config.yaml
d_expert: 128
d_shared_expert: 0
qk_norm: false
learning_rate: 0.00595
lr_mult_o: 4.0
max_grad_norm: 1.0
train_tokens: 946200000
dataset: "wikipedia_en"
Below are experts of layer 4 (counted from 0) of a mixture-of-experts language model. Rows are named router (the router's row for the expert), gate (a neuron's input weights, with its number), up (a neuron's input weights, with its number), down (a neuron's output weights, with its number) and show model dimensions 224-335. Each number is 128 + 32 x the weight over its row's rms, rounded and kept within 0 to 255. Numbers have three digits each.
Before each expert's rows: "raises" lists some tokens whose logits its average output raises strongly, later layers aside. This comes from a sample of Wikipedia text that the model never trained on.

# expert 28
raises: ", ", "-", "en", "ag", "to "
router:143142112124157147115087181127159092173150141095120137137153102099132150186111132136110132123094097124143120164120166115123123168073118140115114118177129156128149098164107124173073114164145153130121158122082149138081162167163112135134106167187133156128175116133166109151095117164053129148109177144161168079045146102161148171073109063162
gate0:106124075128148104142111131150159157129143101084240127078143122102112142096139154120152110174148082126151135125113132125115160162146155178134119137147125126093115139076113202107119111164098150127209166125133136120139133100142145131220106149064108132160197094129119129113111129164114160078206093077133120103149093032163088124184110082066
up0:108120146103097127182081078143157194175112095142213104127092115114161162134205157141116087160149061144140106130071157135097131114166151151143102194102095101107087117113105170109126137102133116121226146138174140094112112136125118128169087065133122115210136094133127150128113163152090157076205100069153125153082140115100126067109157082142
down0:170124155108196142151115162089129129139088117136092144122158108091110202096155151095119122137145102124123133138153101130138060133114110107132115137140157166149101143135110165150089089077164091094163165131122120119163119083149124135103088120166171163176162170122142133162065110128178188127121130087122157138132118053134095122124185167162
gate1:165135123165173161110112117126200096141173105099134132123151097103145138123127176165160176121102126074113059111120080118125085169125129110086106160180141179159123183141151146115190140163196103137186183156139100049090125115144145147154143168175131138091172105120108175101152121097079116049166101145106117185105108104124109183152148097112
up1:185154140150171168172090104114168137160190144149181125148102123093098156134076181107124124116113138056114070130130113121146112113106112099133100153126141151197101164130166117115135123163127131144148147171110114101123179152106091152097100173207182157110176062121139120124128145150018154056137145162124129117124133165168118110183186146127
down1:106142131135068155166136127078132148030093162101158139162179121156150052141188125121097120129067098098130179182109120101119190046145098134116168138073120114138116162132095166168132133142127111117068119135101084144169167110127113136098090121092109113141159142116116148163119093159134103169122081142090108124140148109167115166105138139150
gate2:156140162138118122129140162134132097087125159141103099125121153119128149189197131181165122169209031218165118148123096131158145145108155120149105129095139094096101111167132144137106177107097117150197133145132140142166156162136194075079109145177057043095128093092145174079147158153111107150109145163128094148112090097151175167143117153136
up2:132158147161128101178141135175149084096146153091128108196129163117114145139131131176142161133176120191190128143139178076151099133091131139152106103169136118101089150151116166086099170072098126158121118114115160150101165173150160112122082130115098074147167113152134151092135163121136098123154156122110090109078092147100143144147079114107
down2:111127084069121146130164129166143070125101147093134208143097137116133138182181116151148069144109085094102092095148141169141109155156104130141095130150080079088119123054134152139094109149078182119083078088179049128100138120109113111130103106157094176162124130118083142121118141092120039072094144146228171157140103134094150126138171160146
gate3:130139165095116134147111156102139132122118079173134104121173167105094135167150172064127109100140130110138165087120140116064101140095069149135165177159156113130135110114155089132153121152177141100140083147094119142131127149111151136058082081204106119128111173119147161162117203128087146179124170146137103158149082140122095127119102157128
up3:124158142062169106193110115144147099164082036182106112125155133107120124164142146088112154085134169029146127084097176096095109152084110131163100153141133141127119099088132077152149134107163156104100098119095099120079116179122169119076091115201138092097152157126136157127141162137068087135208169157092108208121081130134110134060094132106
down3:222129108117131112059099126127114223203153091115096086117138164109150095174129086151112094070124112125087083204132076130123105131086115066132086136084137152188119085085095127199133082104079152118154123124146114143106119138078113119154146127111183139091131105167126145086199115099127152097169134120149111128145085097149159135154107130130
gate4:135208119088133136091191106162160145145111126067145132125065160074135110175097113107116147093086150130121087185152096126128155096100163135142127130159163067159106131094173133088122140164101148147169121059196105224088078049098120128132144162122166131146165090083150107156098122108148118188139134168144134124114149168141126097126137150094
up4:149190120119115140080184102139127095150073096104139121118070141133106126118148106167098148137032089107066090151161134155143116126111137112175074149139152071155142155132124105115123152122104141105171098115144143164096142094141098127118160100093150136132164072056165114112089117105156049159146114125173143084125115166171133095110143187120
down4:107136202088070136091074147115108181142106145105116172205099112141122102123169087095135133182142130134097104108137122111090151113158110117131125119095102167097131180142136168101122126114151128148125088121123129137165169169185093084181090096170138107139152091090146209166142160105091148125074103159099145059138102060165181155081130122086
gate5:081114173112150180146140134101058145111156135139149144068121117192107129102140093182116178133188115182093145053118069067138073104109115096123114178092137080116156138140145186126116091092140145177096126171132158169120095105066199150136112128165166121154057129096116156079137179133191129132087142148127196127174117144051055115131142095167
up5:090093134135148116151092186125120100148176153157143135084089130148146082089097145161061133106158106154073184058091169074080076087131150079107180200091142168143176145152138186093166124104146145152105120121105111198130102114137196102186100120187179155168125146139099144153181148121144152162179116160154227140162126121085060190123155102156
down5:119095111111162146127137150144125132109084113115120124121154083053108124135155140101135132083123121159130147202107073131131119181123152087102164144130115173106172102138133093112170134188152123135209063121139100095148104144142093109074107155105150131158119116144163087133181121141113113086159132109110219065183169040166131132115151084125
gate6:137139109084098146173134160132178115118144151096075098076123144125140066147131152154138145144094152200068139178098114109102095122135071112072109117152054154122163065159135120103102156157168113148141150087135109145106122116128195123106208119144141165093131151159105101159155091155086156122104155187142088105128129121130127121129122148142
up6:150160088126133113130145199142162074113120130113144129103068131136139075141113165124128156139140177171079173162137170147120103131128086132095164123102065143122167093128146125141064091151156112089110167064106106187085102142128128127109177169178138165128111158146152129164135115128122154146142108206128077091121138167169152159106114136187
down6:142172176123133131039182081131162151173140092145110040187121109121214114088086049100105162172168130151119117119107114128138103108165093126147141188052108142160093139104157186145108110154128159131190119125130130127135073139156085190150132078153164125123101121165102149176118140176079108115144079135138090107126100167151088151106152096135
gate7:121108139092117161147139082165095081130177143121129168107126092132096144090115133115125133120167142147118081084126095177138116135099148098095169173165079128124105196131083117097159084061141125096106190182156145065145101113087160091145099116157154145119103194144129185133129139141129140093135140130129180137172115071182088175139097108103
up7:181151118130151097159152107161069106082107142120137118159124129142079152088119090106101189111157123165143145142123100147169078142114158096101197146146082108129158099099095169102167152050112110167125170101156141115146126140141114112155070142157102164192126153156133147134151121123118152111089153110107114123177105135175051169096149121107
down7:157105183105130100117212089109086109212156162074122067155153134135151144121115061152099185147133138090159163211066158110159116129119172158162137142171149125131155152135128123123143156184149092095135152188106143195156079131129092030085027123132196136127096124168126133162147106161122070146087121071125149158139114145113134119123175154146
gate8:140116100087094126161105108149105083140147140182079138105139147093105096057133112154147149139119145255111158112098089195139136157116165128083159130120121124120112153159150173128107153107116137105098084048127167148118091130130105189101113196128178145136099140145062082136074112147137171087093116133125069123146098156056138150091086131173
up8:163105139131100157178135096186174079180121167122117133139106122077125104106124104200076137100168089178113193095126140166065177126112086087067188119156070088127085083116129154087159083147161142094142121176143205142135181157149126138113136127178128150180117144171133127120092148126097172097125150149125115143149164194100140137044116083132
down8:137102134084178176168098092121108107094121087082104124114122128103067160073190139169104122147136102125113166114091145129085129171067115172089151080102126100102069088102117112096123123120159155128164165136155125110117175115106119183044062145142144082188120187135151134133101115118118167087128122129122139046146196212103102175115133110040
gate9:123100192182148111134104181189132143171091120064180125135174137180183130086113163159099094107090072155130164123073128102116135132071155122119155142183121128197119129143118158120144132086183092125123151169098067167091199104143160098174109159156131150115204118167107079152145103171187078136138188137043105093127151127120067136178177085197
up9:104071150191113138122102136139177144171124096123112104152131195143149158090082160151165082102101141139080139149156133079109122145085137100143164147133128147218133159178132151173130120058201078108117143162135091137051149157123100118141130165165120146067201104133108059166150105195174124151119163184113135102125100136065076062115181103161
down9:087094161119114131217115133051185127106121106143079175170110059153098045148192098116180168169116107087137139171114033111113133108102154099149138140091103127124159154094070125164109116095093111144162122115141076127109105163133120102092162096106130109196130156074183100176105112128195136159147182126133083103151148149114109167130118100092
gate10:129112114127110110114136163111164107096132175147115127096121084098128107136065092127111173173116151121119165093153068124125097171166178143102149113130157144153053133065050137117125166169141128083183109108092068198115123102160096059105149095105101152153150149045070108087062167162097124130132085145147089104119137125123125092070161144110
up10:157128125179134127130141165120158069125127188126090133101101083123186067166081149128117168151120122090118100077163030127119077140113098175104149148097093113136075146083072126109119112143107134108147129111144153128082140120081117115151100087154165176197159126095130101106083107138089121104128081140158111169128166148147096103095141149134
down10:160147160058113164123180081201128098140077100112081120126107148162170126078122151147159155144099125078099132116134090044151134121017114146099106064118127138100090117133127144100130113128141114077147136178133086117087192034083123104126108158140141099141163129149125083156175109130128122107123118083119184119100129106096153143149076139121
gate11:101134122116161092121116125039160163086114107124151066102182134095153133100114126074120096151036120161100164119131097136122201123160174181111100173131104186132101138137129161093180120097139152142106163104198086132099193165155147142124153145152170172152119144082154167105103109179162145132153139083128103139083120090123166144125070122121
up11:080102125120117083154111161094176140075177122096188092070152124129130146151144116145153058173094125134114137112130174142118169110130181102093142119152071146169110156151151154122119106083160142091082145112076105118114186187147116153163145159164106162158146194032127172130107108164084126097171120060157159122107141168145106182143125087068
down11:100096164116124143122100112098138138122120129106088092145100113134052149105116152079199125108169148050172145081153150069136109169118072109134190083099143127099118169067155111133074082105079080106168114144092092181180101110158077165098175137126136145125186133149136182149080142100129110080125120120101131118154113089145119180147114133109
gate12:069142102181108169215134087089124157099088120150173125096186107143125117131167137137131143109122102096135099110121157085136067115093136067075075182068076108143151169056146137122118127120132056122130106064099216125122175121079143174186111153089136132134097116092141132113100151185148130109145099186085148183202138152073174135108129153169
up12:118118086174167132150087134085140077116141143072179148148153142171129142085083111144125141069145092068116076119118171075171035124121104100093123154065037116136095171034128156118130108119175069119118119062105186112077203100090162163158115123128095139133096131122165111140115132175091142118116123185117123163162182138096132178127081142171
down12:089118093109152139112122161108108104120129178136147149109161104128139170182121124192168126133162114124106129158140130153140068097162173146136159107092132130066093136083137110140153089150063162137137120138153095132162075195101131097101093180142102109150090170134055136155125068081136157160137125119112137166105208138133089116142120099132
gate13:157124147137150123159177157112128108128148124130083143097139090108120159129117120125132140097089156174176066126145115106129155118141089104156173095150128089099067168136157165115124146153106183125058145116098151141105176173096147141108084144111094096146125106074143145129124140138084144101123135202109156163086141193091067062101135140089
up13:118126099113153145113147189159116060166060157111099106115104097126165129130117134077179128129119150168153083125137112128117137163128129165100143149136133109151132127101142141075137119063081217102138189094101144148071174154075195102094101176159075121151063157049084142112104145160066154087077121224161140180140146211169032110096162123100
down13:108175203165140095098148123097119114088126104175144118131110099074125133123170182102140143152116155169077088095142131158154127097102101177118122123134142149181086083116097114089140094133065118158202145062162162176121110102146106145177085141147121176101106162159149118103183149118165158084174133125155031120175089118091169171073126153094
gate14:183098117167132128081078154070150099171086068062185095144117088119129148187145123154127060099095151075128079102113095156154071105104185120125112133124108140124148108086101121189108107122109097162178136167163160139109095104101100150116114112110171154164175115151188111133126163122131117158101143113132160151151123170176152175099138108113
up14:182123116169083131119115112064175102088082074131136129172144125126113147129158157168086104050101129106159088138087138116120088113095140088091138160101154086138149083106131085142134122140042116134108176115105134162121048120117212162134144112117171123138126167135173119111083134142176122161099151099126193172144140159158149111112166151140
down14:068155085176147151064103150106099123153070104100151135094133132082074177084155081131157124037130110199114131118133184083150159152074155150125129106158154151169091112154076108110139171145123086124120115081134134112102135050096127116151129106138163132144026149149087199084130184147186109162122109090142182123127108133141143158161146074060
gate15:131169113145081115139099148162131158205095142100117140047181103136150079165163113182196193129117134108133169140088096131090152091146147092122185098118129087123138112144122141114129153150102146097097152153118135131060127156188160135136135184166134060162139113079135084062108118137114086130143104066186079084116183139109130160133146134202
up15:114104137124086164161093167164126176197000150135109122034146138121179111138152109169172154147132102143074209129072110104112130109160122084087175116162105121149147106187094139141147132129106123081139121123088139125118189125204141117137097168122140123158172133130141116097152107103113123176129073098204077122098120120118111118155198151183
down15:092146167150051153103089104146134090121065114134127164133102158162077076081157131101071131100154083203111147061099106136170121121160135133149086172089132142127178154162107199144124166119123089121135107147138103191116133093101146145131094155179066169078089182166078143111055145165141135134122132139038117167116145141116104142136109181140
gate16:161186098163156139101161143169152115156139136122166204122131141123099175128222148099158177116140132159121119092101106177129057073095162166093155147106151062190148059171084088146085102168126123135117124134127119119211138108112129083085134115099122171153112107185147184123130112115113085090085109160116142175072152125166109100118171136147
up16:140184116154120125105145158179121086079138156145160161145139151152092154167145164125080178117177130172171124108143125201177050052134138140083145147157183088170081088162094105179074107125085115144129111145127109117217182091110134100141130093109128172103114076194134158101119098093134102127102081132153099081129157108134100131125150146125
down16:143102092176082150169079143125170138082124062089113113151093102160084105121113156098147177127122119222176123122181141137176197121088164078156088151152129103154085099111156125149146142084116094078135129136089063131160132121093126126127123117129092147037144108126131123165107153141136052118091169120116116047098148097151141134138118142117
gate17:064136126131118164137110138170176159147203108165168114145145154118124088104106130131177120149097127139140150170083145088143101173157165073109099111079113166112139159108215167121118129114108148197148117144112131147134113125080125130152137078113176029150178110084145150121155122195142200137098094087067164108036121093180101112056211193123
up17:148163115147086129112144138143137166121039108122095130153170162109134108109053139106141078126119076098150120165136153140112128169097200061137090092105115152164132145103162154121121117113171118170107096103169146141202120140144158150141150133146075090093208150095153120122134089160140151152120087101088145131086170145061138117076144156098
down17:105128093101157150121155125084121131158076143175122105056114097182091141125132118069121129157060077083099144129149169176096108139120178218135074194121141137119085133145127152091128115167154121099100160128134128136188128103152132116134114105118147122116122125035118191158103075096084147114157136163082110092146119146130119130116154133093
gate18:136181114135135071149134083187158108100119130152146146174178127120194129158134114125096077145142112134088131093184197086126054162138104181156137151152152082086106176094148114120185193078151132155135161131122148161173162161098129096171105155129118150156153117191166112082108139130116171066115131145142133082135121120111117154136062068122
up18:164118097162135129116104148145147093052112122126164124149161182127165134122176109176127090130139171101120113098113154139138100174137094185070166160157156118097117166156120148156172197085168066105087117148124139100128136172150161098143169133120143146186181118126135132107130146126107116127152091116145106093093065140126097104129083126115
down18:097097161118118158133126100091082122147147165127127172165142176073112119161143162113144108101126129080178105143188075123184151108138130084119099180097176137122107116082062125125136138126126155097114068085126125127117097096117127139054187111097166136168120085131107080085085126102141135122111097166112089164162172136096122110146138098116
gate19:138175127107059110175100099088157145093199125032086111137115135103091085104149070186099158137144098093094122172138155148169174136056115089121189140129120129140105106108120134108155080124155089083140105084137136109140176142139125138144097113168133125135162106130104118131149121162138172110162135144105105094151068112094158130162084119179
up19:156129151136103131180126119111186135089173071114079158131139138103126104137149068147096167173095103105067148107158165113203149155100080133141179095095083135151151108117132133092126098114122116103129130107081165181158183127159153116139120133156142101123184106115072093123117113130152185106136167119161122098133110146136170139144124118169
down19:142130158162145139150186120138154115116129109120138139097159100149188066170198178094116175155094138113121196156167062106108098148131166109109151103133193112156089124116199167130134065110109189128172157150142086189099140157101148074219150093159162116124130176132173124115167112162154170110191130145121141116173074159176124152142084096135
gate20:125090149156156156154119105110111070131073118138188162171082130177149139132098138116047111193141119132084110158132132069101130179129090184156066117135174110145125152142096074082149129118191146060145183150114162104114123128139122083110095088113169137156160091184081102145134095184128097147178074108125166167109136200133178114118066113173
up20:088126159139131120147100082106146114153090147148161113155088114128150120079072149131067106169135169082097136117154116120140152119072092124156053125158176142157128134122078105081188126087179146088189150170117172090094116140118135085187189110131138090148143103177129137158087113144076147152162117169125128122090099164068090095108086139154
down20:090150177084079117146160152082119176135103132115123121136141053157165100149083090158116092193101189071145124100082092107150159124144140116167160054130096189067098121141055098124104062117105188110137168140148099130142148099124152096195131138136169122140058072112165140127166098193128161172163092089127160085101189140082110101090118092116
gate21:100104112158123145127038127084163142128112183109166145135112089148197102161077116159079180214145109164143112090149157124104135118200162101180089188128129114128111115156113096179125102105100154156170112141128128140131166111135074158136075137061119164084153196188106143136117169114170112156060113111208113101092142141074086113160161118134
up21:127175167152146164108127145111162110125099100143156146112124117190119107156117101137097167148182113102104111094100182105128133111149062098186169161095119063120125101127121101129145102157096184132138158097088163144116103109079070134157091137078111108090131189086141114150114184112137084130096124102158113091103104195127116148125108094139
down21:116111183147081122164102150117159132117131099162104119063114147170110173133128141107145122083101153077165121187144128149139089152103116172093138120100103148098120151101160165175085150168165094130112134120134077117102076181148173124151156129172126082161148126071124086166095138094087092080153128077110128184139112125131069128109092102153
gate22:110125133098123176165111143132127136063087117162116118175153113180123104199211208135172129157123098186160147111142128137180151136149166168178166160114162121172136144128139135114101174158045139123116102167181135173123138169118131111159157212152129124097149132046106142101126124140107122124114108150112137146106122152096103145127142147095
up22:074173077134105174182111157143133074099114124128078116112151058148120115211187183112096151120121145159087143110203094156142086126125168205160177173146127158184157107183113081154139135167109167151095104155127111177148081162144157122204119163141077127107114092130099170084171158155101170091133103101128151081175148158153127163123139126100
down22:106124101083078077142130145131135040108145076068113153089099161126122118105149164110148126125114089195098140130125096148088095123131122102181189130111095105173078121115165105159148147180166088098192122143124123155082113146099125190078145163091083148162144156120138137123112109142078108188082117224130132203107160105175161109073212151094
gate23:112144233127141130138226131077142145101085144102114081147156160131099113164169085105139099140147107181100099082145119171105079150130151135129151113124114181091102133124137123186174165134205133126186145150152125152076153134142166127168136091100151114136138060141150121143101039078125142179144149111154075098151056138149080065176108061136
up23:054128194100131155145167118150087134078110133091096132156169176127120155160240110137125112149173108135097103060090076167135096159080112141121154072150144173096066123113139138186194152109199175130157122128103181137084125118134114202175118152054120117134170038146157127148122079130121163171172074112137116111121056102114112080152088088149
down23:142136152094135095149096177173121113153130130130121120158093127082120105130144108157119139081156124114172129100143112136169086127133129147094154148184122129169121187079127150124156102160161095135105060140145058129138155121102129147104168165166145122076120173124130148115114073187109178116086110123102063114141100111117057128126127131135
gate24:165121092210182136167113148099122182120109144159126079096111114152112132133104072110060093099091114088116137079129125113088142117158056180147127130119175104143138160126128161099110100114116094094175086131174148139103109071172108133184104086066167127172127108129075079133098106130137127163179093112085136030170112163161145149154095090120
up24:108125090207132076163101140134127186096147114096119098079122198091127133158188128104103125080067104114129128150114153095118092156158081097075135096134129126186155151192158163080098135125121081154128137113150169064084157078139000109085176094125115159148097115100136141127087129118047086130111127202089147134122134150152133110135103144086
down24:117207194141096161127136157219118133072125178056155193161129069093111121129145123069179120117170154121185087162058138168101097100146138159106117104148083180173124128118105178128130149099107164176101117161137118110125196185094147155150065084181139133142114158117129169126151062099164130112059114133153127121100172075117120095127092116114
gate25:105122112088096103136184091168120132155126134117134166141142134064101144109057107111139101146098104147136100155218145133097109167131088111153068130143084110176114181184156100106127136175143161098103104171133145145148157142145122125104072179132224085119173108118167112153105093162121139183109115205194093131143055138098137127102108151142
up25:136061140075073154116171083145103139170099136092130111159061094056143134152121169122130163122121143131110132109142142128073053148086072146111095120183135112123169166128137136066138186176109120139076121113117084158111123144112158149088135174114179126097116092081075133132128134167102161154119089132147065121076081111128121084103152131137
down25:136110087144083102118123172138113096120090101102127155106133105093119096180125179135145136116120170080177084171155119116112115072104127135084134133119089109125100117145155146146113125093160185143121145154128187119050128100158109145140164064155167078160113125142131130139172174111147083116143177125119128126100146083179118073123077078127
gate26:065128113141088185133153126155101126066124139165125201178113179115122136077096169135116137155149156160116120156149100139111161197170136102148129058175143142129123115114059132119113083095104201165146155114119174144182098132177129107148128076110155160058099169105136117109126109187169111125148148103122220110097153106151131191126043143128
up26:061109094156122139142152150139122198103146066104078222171176127113112195100112165102071134077140198118147146120130077097119155133146143167182093078220118139104124121110090191106103077100109203120129139145120142137184084102144107138159131096172112113102101144122116109111069110183117126134113198105127178139098135082136093177157056112135
down26:086168131104106121133178122148116146074124165064098074143182142136078181125077052167129134084144148102139103171137191133079145146119133122172084073089118123102079110128189099171088114074131108109131177193097115143105087171096117092095104121221116069152082112097121102117157083121089124137110152133107132138117145105091154124149119155119
gate27:136152090117115165095164202146110075110083169108102090136156182079190077101167101151135099176104081115049099149138105196138138185107153142190123207111123170096111113118099153092107141131152099087170156103084098132131093119174141074137128134053099128127182155131169184171150136125102138137171089138116093102086168145083162113105149079134
up27:144119124095139149137134137122113180148142184085106127146151161083163138078073129114148182162096115160095131107144143135134117165151133151140121107205140121109152136106116147124089111163170136131147170095154111143087178161147210068070112138137130103129144185199164086184163110150115115090191122103138189103147157105146135152160171096135
down27:162061123101071150158114118118187159104098142164162170151065135129065141099084159097116152122152118069126182075133096137163122123119114104132088154211136120126095142114162071148087133108160148022131134125068081151156147176127128166124129112182128081147157154113153081123119156146079151115163135114173171159187106066207148127093151117120
gate28:139167170167172087164161119147139090135133155168199044108136167095103138128135063131163065147105051131156130119053120112134166170140137135107145151118098098090144105180153204149179162063098134098064138086098072133141155137148160150114128181111138083149150098161130128155108098126132095183120163105148093123158169097111114058127132081167
up28:111120141173183171182108154142158153135106100070077053113093115076110184100120087102205123108094115120129140115102127085160114190105195078122162107142109094140145141192144163172117097096123152118096173135129122138116083144077107125155112172183078105142133129160129140138117109123110153148102128165141131167095188118092125114098201039185
down28:167129153123101104194100114158141175172133107170169055104141140096125171110085141120130109081115150165117129113122154156136141098049151155103156069154126118061109096120130137157132111122107151146216125077186147134146154127104113102108140145194165149091116148203098103127090132114144094144150133102174164151102141169140103189154151127122
gate29:136045112108103191150146111067073120114138091159143149137065096101123135074137144141137097127140131079116156159103160176176108117139134121132117103159168127146147074151129092128104090171170137146116121121136136126101113103138121107092171117124136178149139178146130140171114100113114176165180164130160124115118125122154116094100152090223
up29:120069111105154128108138076087161155174161144130122177147131091105137156106144169057156096128115158140133092156126155128068136130131190105065118094124119103121132101168159137158102113117141130175116135097151182120125105149145193105098101153116134149130198150142112103177093119110137171163151137111137079117126094100134098124102192175153
down29:155165121091177167152129153167074118152114134088149133155159145074126166093111096139095150132140079113136176119143110127115116135126109088167122189157131150121103136136130147090138128130129096119148128126136145102151112084075114066061109149114115093138092115181105113128125126144163155105158100156134128155131121090098107115124206163149
gate30:175170156181086127106160183150140098141127132150090114116117096083189101096175119128139173088163134152146068159084161142152158139100128175114109104162100124136121155130149177117091150075156123083139141154168148116237186141132153112128101171123093140110132132141114110090162096129105121147131073163172111124097108128140130183126144202121
up30:148159173166136149143162197127143080087120142159135137169104141123141158127176133084174205085167145163128110092122162166197098173099135183091096095168096114158106129128153167163078113142142153099114115133201150080240152136140142107108085185116151157109114124160120153089112136090091119117165079172152102128110119126155169186120130162119
down30:149126156162134107086149168084107081106105166120181179176103076099131129163158136152139127168100130113174094059120133149120156087133107123096129163151056169142072180114131157130131062165114160146110091089109097151075164127138092136126076097119159111118142159106114175084123057101162124113086182087146111139132099138104113127139074090088
gate31:143139142158127122135159176188149101113171126124188211146146075098108092187174095143093106086094110086210108159125155138167146127121098111087124117141117114183194137129139146134135133175098159137148093159077097142034170209112085119123125118124122060136143159119100089097174157073076156148126160133143123123105149142100059137096148139195
up31:102173144151139082111157145185165130124143124120136122166121150115117083210214103152075035130075142143131128157102122120172150160162108108132137092133101149213175122111113093150127130164110185141176160154122085119058143172118094107102142158153133112111187139121172101094188151062104161093100151139121195085129141156119102133151098109180
down31:073133178134072054099157123133102134149166181165156049158097139197159155171128120126089091143157137129111177118110082123120127085112125140147149116051090120132177121156109110111131114079105117192139088121140129118175206135166185158155091200075095172096167118134096120120096099141103133176116107100123107081106139124125143155147087167148
gate32:128121056118145136082143109178116123096136130167115124123096069106135105147110121120117097157105147152161100146113108172103084125063077116117149133125119154166136083081157110153042121191080144090136103154107134126099175143178142153199075132091155138150177146105128152138182087116085139107157095143190110125131131125065104173173088117211
up32:056121120081076126092110084175098128110127153133136183103116100148159120120134120066178124122124181137102140137088117162139107137082100131121115101113122124140118074063137133171109107124070157108161099144121128146181164123123127161168106163102136135150191167054175165099220078140124140145118108149145102098174103138062103146180073103156
down32:143110098131212171178131081123158122136198090125111122123074154130167123103133125100169131123147082124156152115163094106157079189152119091080154218092131077158124098160117117132130122158106097149129126148123130083151144079143184113133103113154126175103180184045133140154150148123117159082122138129130144126107113134148076120174141090186
gate33:142132143094171147174111114158119200082118133094179088080118090175130100101131116141128116172141102099182097120125086130141110218140085111128118163120112089103123127124133211180162088117185187101148155088098134158141098146175143138140110099118073066182150079107192169117134188146145094176159150172155123103128115100150171159101130140130
up33:098144096116096112176131116186119142134138158076153093066157076105136102127138134097099147134114096135139074152091026142121110140109069112155126110115146073126076133095152178128123097121159182081101175099127161191144100155125191125144121133149077094184136089165162144115125175164161093139208122185177129123147115122154130169105152149110
down33:123103109058131086129165110143089150083120138190222127117152096097147119102089163154053146147143092154109154180188129126179104061092103128140161157133094109133141077160160193099105131102164117112066095156159156146152098153117139165192077140075103146118150121081102148133095097117184131167149092175146147129146108128156088091173133151197
gate34:150128123131109134130105170068203094135063140141131099123085132121136078113139098081135114155089138197149101175111123147125141145121150146122137177126106141131092054083135177132117151122161107079215103111107142137111149092127108119128100124134087094145074195135147171141078142171101158125093141128148103140124118206197089133151127129132
up34:130089095096129149126095183109193120109097126141068092146133136133154117145148106128167152117133086148116117165083097116094144155145106139117144144130088121087134102117083207122155189104111112127212077071134146142090131124106131106131159129110078106168157173073161149158140122180105161142107093178093130122152167225198093113053160109093
down34:163133105121158121125129193157150119138091106071112152146143103168099222118075119184189137130140084150112093112099084110203180126133138094109154141150116093101128133093092159150164131158143138146172116161140149144135137086115124094057106077048140155135146133114173092115152191117146071208055132155153143086137109161087092109086089099149
gate35:106182112114138126149154107136124160102118158084106122140143167134168150164100085131123133179063144070161074075120169125156141129190096187094093106087142199162162136126150145066125140141112133154152148110127181143099159111158113154130129117089134159128172148182094104147120157088127159098089165122084155090118106113137116118113118121106
up35:079153114061180165149145133093063142096139194158130086186138134125157128135095125146118135151128128075180070128164087175150109130144082191098083080140133194207194172194118127064100120184146157138157162116152186149107198076169151147098149103133149143123181150176119107111184134084114133074114123137149125115121110110194125105154138141168
down35:030090166096191149127142147160099182124168123095136094175121083140118154161123168163148161116114091148121150112131090157157096117085127164140154159134102177122166124163066139108128170126070126162091107090123074148102170176110118073124168156142147140110147119149120128125139153136086153078165134108080105105116115150154166201152099045102
gate36:082114173120169113110222110160144166109151099154129118093183145127144137078128144100136092163104124085179140135140093101093099118088156084180135122172152174168172125123088183135103121103177165119146193084141111143078152188150170084189121157169215166114194078095174154107097137108109130104141132142183162070128070170101119099147155112186
up36:152083124204130159133137140095082144112185135127065086101123142144131139103168143107096064115164081110194136139184131094076119135161111146148183134123140138182176121141083180096145118130127166123114126168058133163109148123115193046169113117146122112134095078115090147195131121142093175111154090122148144139120161122132104143159163083156
down36:080082127131122181103124129133108108146107162122096146072132140115023138096154160073179102072138129170057116157102090147132113112114097094129131146141165103129110163091060115128088138134096080101144105117132106170153116119164196123118141146095166144088130100114150161140199175159119129114141174153112140065114162125142153136074195086160
gate37:123135119156145219116134156073098119146134109176122094061118166142126103153130120099170120098098180219109146088136071135126151160114163143077111142063147136122181114033125127120090138200129092107146130118135129090107129137127110148164122171098131215171132089107157085081122135144128160107104123145094146072134131118126086133121099145145
up37:128167102137122140103152143074080155168101149168109083100094141141188119163136090116144125157102136224128151082146107113159195186101116134066122175102130146141148160094122158135137113174122096110185163098162136100081131131129088120191157149134154176198117099080145129096106148190130170115101142160128144094178117104127101166107107131114
down37:096127133147132199170094141150101116173088096103131074108145122063097148128092137098153140137151069171109122072085177138137157106177108119100174152084136090082106152068159130133162172125191148081122084110147164128106171101202142136111102131094186119125091162121119138155118126147133096157169137116165135192130126125079052137099194156148
gate38:202157117096169088139164129168134131116145179092080152059147136121156128183213203139110093144137140130049142082115093127168083101077147135134130161050084084196070140107138140126096092138187127121102131083163072079106126162137142113163173091150128074129111143163070085183135163127115147079120198153088124109112076163098172160143149158154
up38:201174092090107123113138160105136120098186136159093171072107140149099130157154190081147118145134132149079145162112087092148068113099137149158113153091090153188121152160089161144094097122130151144091096094151120075123103134111182152142111095172124058115106133213107122120128145091127150107091151108085163118100095103119168142103155088165
down38:090146095121119189126122130114224133106104075125111150148099110141128117046123099158161079111122120153129132179082074096155063071149112111136092172136121142094121092121114098092102126131129146135136136106146114145119095140074130153092120133061139148165118081133190122168144122184116107130069093162140128153139189155125179120191129083113
gate39:132023079120103126111104147096154141109150114062129140089087172112094135157111143128165167111112114193136139164136110121168147087115079143071146156162200151144110125090141144118146126111187115128135126111085126143157146144106075153135140159165125172128130143146181138161106064099091080068090141121178161121127166125090092130112095097120
up39:123087129124051096106102138152192126123086113059158128118100146109117122163124093112092110098100092142137069164091133135160124121072122132099099164135125132159133140177106131111149093171168095154153162114102081153095161093131107169083169149169089156133142136153117109192107029118112103073083171164164128150131123077089099099162094139134
down39:141114103165160136116131124061121104136164168109083123091130140117179112109082108152118148069152089163155086141102173160133093084166131063188119132118089131074130149111115113087114201149135060136149085138069121129109131107128133119063180153162144179100091148135092093082128157161165117113180173169171098097179107093128161096148167146088